From a checkpoint of a small mixture-of-experts model trained on Wikipedia.
Size: 11 layers, width 384, vocabulary 12588, 178M parameters.
Below are experts of layer 5 (counted from 0) of a mixture-of-experts language model. Rows are named up (a neuron's input weights, with its number), down (a neuron's output weights, with its number) and show model dimensions 288-383. Each number is 128 + 32 x the weight over its row's rms, rounded and kept within 0 to 255.
Before each expert's rows: a language model's description of what the expert responds to. This comes from a sample of Wikipedia text that the model never trained on.

# expert 15
Description: Plural people nouns
up0 [174 106 104 119 161 123  97 172 182 109 136 137 138  91 129 113 103  98  62 105 160  25 159 131 143 108 139 118 169  55 133 113 159 198 123 126 121 115 159 116 133 100  95  81 153 125 101 107 120 127 104 144 151 189 112 146 128 128 112  97 110 134 111 164  80 146 197  74 165 110 141 130 128 193  84 145 104 101 100  89  99 152 105 134 115 145 132 180 128 136 172 141 100 112 183 146]
down0 [111 145 117 149 113 121 155 107 108 121 155 109 107 149 123  93 131 101 140  69 115 107 127 108 143 122 113  79 129 128 146 159 143 101 108 165 120  87 188 113 152 177 118 162  99 148 112 142 155  99 130 111 142 140  94 148 129  81 147 160 112  60 103 176 165  84 131 142 130 143 115 134 181 118 110 111  96 140 110  86 121 154 119  83 140  77 164 128  72 156 138 114  79 122  89 119]
up1 [ 91 168  89  77 135  68 115 124 184 177 118 141  94 150 133 151 140 127 114  91 101 107 142 150 178 126 105 149 119 126  95 119  90 128  96  86 142 143  75 119 108 140 160  89 128 111 170 146 135 121 110 138 128  86 192 109 145  87 169 100 148 128 183 150 158 130 128 131 136  77 193 178  94 149 169 159 131 133 109 160 168 117 102 148 175 109  53  72 120 110 196  68  83 111  77 165]
down1 [102 134 141  90 114 148 146 140 168 187 116 134  89 158 146 122 183 135  88  92  84 133 163 138  99  85  95  97  64 125  98 159 160 138 178 104  94 163 122 147 167 160  90 133  96  76 154  78  49 155 144 200 132 138 150 135 127 115 121 143  73 144 112  94 117 105 105 123 126 143 176 137 184 136  98 118  78 161  84 103 137 114 104 152 126 110  93 155 107 147 101 131  88 189  64 130]

# expert 38
Description: Spaces in tables
up3 [ 93 145 122 159 145  84 129  62 152 108  74 152 150 149 139 139 102  79 191 119  94  70 130 121 179 158 167 150 118 164 149 197 127  81 135 157 200 106  81 116 199 181 137 119  81 150 126 111  84 174 153 133 134 136 147 108 105 152 135  91 171 126 221  71 155 133 100 152  81  74 153 107 108  99 155 128  98  85  62 151 106 122 102 123  65 159 154 140 107  92 178 184 160  99 126 160]
down3 [120 161 122 136 143 138 118 118 131  97 132 141 140 121  93 138  63 166 105 143 110  81 143  70 123 111 107 205 124 113  89  93 106 165 155  98 146 118 126 164 146 140 112 143 134  53 130 121 119 116  87 110 173 158  90  79 131 111 105 103  86  93 115  94 137 127 100 109 124  87 124 147 102 131 148 155 164 128 116  91  97 123 122 121 121 126 127 141 134 114 124  87 116  75 101 113]
up4 [149 149 112 101 138 153 137  88 115 118 174  93 128 156 148 130 125  91  75 151 130 137 132 153  80 162 124  70 107 183 132 154 156 124 178 134 186 155  91 104 136 201 103 116  93  99 155 104 111 130 155 102  91 113  74 109 100 108 112 134 112 166  93 112 183 108 169 119 156  69 119 129 166 106 210 123  82 126 119 150 176 190  51 159 165 130 162 117 101 161 116 144 104 120  98 136]
down4 [137 118 165 113 149  91 103  63 102 146  77 164 105 128 113 161 155 147 169 143 130 154 109 158  90 185 102 127 164 143 144 100 129  89 125 160 141 161 157 106 130 122  76 133  60 122 103 140 130  64 182 111 138 143 133 123  88 139 127 168  90  46 141 122  92 147 107 120 104 118  82 115 102  28 193 113  97  91 116 119 137 151 132 156 146 123 123 128 155 121 171 107 144  93 112 118]

# expert 28
Description: Pieces after capital initials
up3 [132 131 189 175  79 123  97 181 167 206 120 130  90  95 148 140 147 181  82 110  98 138 125 104 177 148 134  73 161 163 179  73 125 127  73  99 133 128 117 142  97 146 158 233 151 135  84 118 117 135 135 168 169 169  87 123 103 164 138 101  99 162 117 145 112 128 108 166 166 156 104 166 163  69  76 101 113 164 153 140 125 152  55 146 131 121 115 150 138 174 102 140 134 108 116 151]
down3 [131 116 196 140 149  59 112 102 122 180 155 124  88 132 212 116 123 142 122 157 141 199 126 146 144  87 140  94 127 167 153 147  78  45 128  98 132 117 119 133 124 126  96 149  60 105 107 140  86 169 170 139 129  89  98 125 136 125 165 131 111 156  70 126 105 180 122 172  59 120 138 130  98 137 172  82 131 162 134 175 111  58  99 107  54 125  94 111 125  89  77 122  96 144 178 110]
up4 [ 95 133 154 132 142  88  84  92 167 139 147  79 160 133 132 135 161   6 165 125 176 113 101 124 182 145 160 154 132 170  62 125 143 169 158 109 158 116 117 116 171  89  81 132 114 146 148 115 137 107 118 113 101 144  80 187 138  90 116 124 153 158 155 124  87 148 147 102 164  83 147 126 212 116 116 161 155 214 134  55 132 196 120 146 130 108 127  97 113 127 146 154 151  94 133 138]
down4 [123  85 123 174 169 132 217 139 103 158 141 130 216 143 133 141 118 172 181 144 113 179 103 136 167 100 132 131 124 103 105 168 134 166 171 141  77  72 122 145 163 109 123 132  82  84 107 144 128 131 156 168 161 136 106 119  53 100  98  92  62 162 139 145 171 158  96 180 114  73 122 100 128 115 152 153 114  93 103 120 193 161 137 131 177  88 160 120 148  95 102 103 144 111 172 134]

# expert 1
Description: Spaces before years
up0 [128 186 158 117 126 101 137 138 128 161  94 150  85 158 149 128 131  88  99 136 147  85 111  57 159 216 159 154 126 123 143 160 163 140 179 116 170 131 144  99 124 124 127 234 135  39  85  61 183 167 116 110 110 101 145  98 119 159 108  68 160 189 109 138 134 158 123  81 145  56 165 110  84 110 123 120 103 124 132  96 140  95  98 105  94 117 123  18 117  84 103 112 173 123 114  82]
down0 [137 164 116  74  96  94 147 117 204 120 161 148 104 161 123 135 135  85  91  94 132  76 111 122 120 118 117 117  86  95 132 153 150 107 106 151 106 146 110 127 104 177 143 154  93  69 147  75 147 128 123 168 143  66 155  84 142 154 148  99  94 162 167 193 188 128 144 103 131  60  90 100 167  75 156 106 138 122 103  88 110 157 115 171 149 167 173 178 174 123 162 130 102 128 109  92]
up1 [162 101  80  77  82 155  85 174 107 163 105  79 135 128  73 218 136 132 182 161 174  97 143 136 104 103 146 142  89 152 134 156 182 163 145 147 131  95 125 101 135  91 124 116  62 102 134  33 127  71  86 115 100 117 169 106 131 201 151 130 127 173  95  92 127 145 226  91  72 112 136 193 128 136  98  57 175  88 166  80 127 150 128 118 140 120 137 120 155 122 129 117 160 141 110 155]
down1 [119 105  98 151 105  96 166 196  96 129 112  41 168  85 135 135 136 106 140 175 163 171 192  74 151 106 140  98  90  95  87 188 165  82 123 108 174  91  99 109 118 162 129 132 128  96  64 113 142 110 133 138 156 100  96 125 160 114 128 125  94 120 131 148 120 163 155 160 144 159 158 140 112 113 128 169 151 139 157 115 132 137 132  82 133 132 202 177 134 177 124  91 138 125 116  76]

# expert 63
Description: Also and list breaks
up0 [156 194 207  84 159 116 109 131 100 118  97 141 112 109 143 102 117 124  98 167 103 142 137 150 191  65 190  89 149 140 112 152 183  71 127 162 113  45 114 148  64 113 170 138 140 103 148  86 160 136 111 184 128 127 103 133 170 154  48 103 118 149 170 136 118 132 116  94 161 119  99 130 139 101 114  95 127 136  88 169 113  34 106 129 109 147 192 137 172 157 107 107 183 110 156 109]
down0 [142 140 187 194 127  60 146 131  60 146 102 164  63 115 152 152 129  82 130 131 111 120 191 155 130  32 136 152 111  92 159 165 110 152 121  89 115 104 146 177 108  98 107 124 128 139 125 145 143 123  90 185 109 115  61 173 109 162  92 103 114 199 103 115 156 150 138 194 141 139 119 138 110 148 120 140 127 114  80 118 169 149 157 118 144 100 148 127 128  76 133 214  95 110 168 100]
up1 [141 114 126 129  83  76  88 159 108 137 112 143 101  96 148  81 125 170 181  82  90 128  85  64 128  97 206 146 125 197  88 122 136 142 173 164 162  68 169 119 188 143 148  96 133  87  95 119 106 161 103 135 170 135 168  73 121 193 139 146  96 133 127 104 121 114 147 107 120 137 126 131 123 148 145  77  72 117 111 128 111 107 137 130 120  95 108 121 146 135 101 139 180 170 133 162]
down1 [171 141 106 168 142 120 145 117 140 168  76 134 117  97 165 118 100  86 146 126 166 169  62  97 100  76 181 167  72 127  97 137 106 178 107 147 122 102 125 129  87 162 120 195  99 175 131 174 164  91  88 135 166  82 119 127 201 142 169  90 126  83 134 164 149 116  79  97 128 160 140 167 104  94 160  78 170 159 100 133 107 121 121 149 162 154 101 105 145  63 186 119 173 107 131  99]

# expert 6
Description: Place and nationality names
up3 [156 181 148 109 124  90 108  97 118 118 186  68 133  67 145 143 171 173 138 150 108 126 113 105 128 102 155  94 127  70 103 106 142 128 171 124 165 150  60 142 137 110  94 170  88 117 130 162 118 163  94 126 183  96 122 145  85 137 142 115 162 157 102 131 133  75 140  84 115 113 136 169 130 142  77 167 117 187 107 128 174 127 126 122 134 187 127 103 108  97 141 130 116 103 110 112]
down3 [174 131 177 169 172 167  63 163 129 114 131  73 119 149  80 160  75 100 129 109 156 158 121 176 133 145 110 161 143 120 112 108 195 136 137 112  91 128 103 101  71  73  99 109 106  99 143 160 160 176 108 167 136 113  68  74 137  85  94  70 103 137  94 114 101 111  79  81 164 148 145 103 156 106  82 174 100 124 123 179  86 172  51 112  89 155  98 131 182 157  87 146 124 173 137 106]
up4 [104 198 101 128 152 132 149 131 162 145  85 170 138 135  98 171 110 122 115 154 144 139 142 112 125 127 118 171 112 153  97 129  74 107 178 160  98 150  99 109  83 137 149 214  85  71 127  78 164 147 137 134 147 138 151 105 109 158 131 111 103 144 168 144  81 118 163 114 175 134 171  80 109 143 176  94 130 120 112 106 173 120 186 202  83 180  92 196 127 102 107 157 139  50 127 120]
down4 [126 140  91 130 142 106 123 105 133 149 147 154 154  60  97 143 112 116 126 152 135 128 172 132  92 192  81 141 142 135 122 122 104 105 134 149 117 138  74 122 139 131 154 138  94 122 102 116 149  99 139  70 116 119 166 131 112 156 110 138 127 128 118 144 104 142 175 132  96  78 144  83 171 118 114 102 113 103 153 111 136 154 143 140 175 114 107 136 133 136 130 148  94  44 120 104]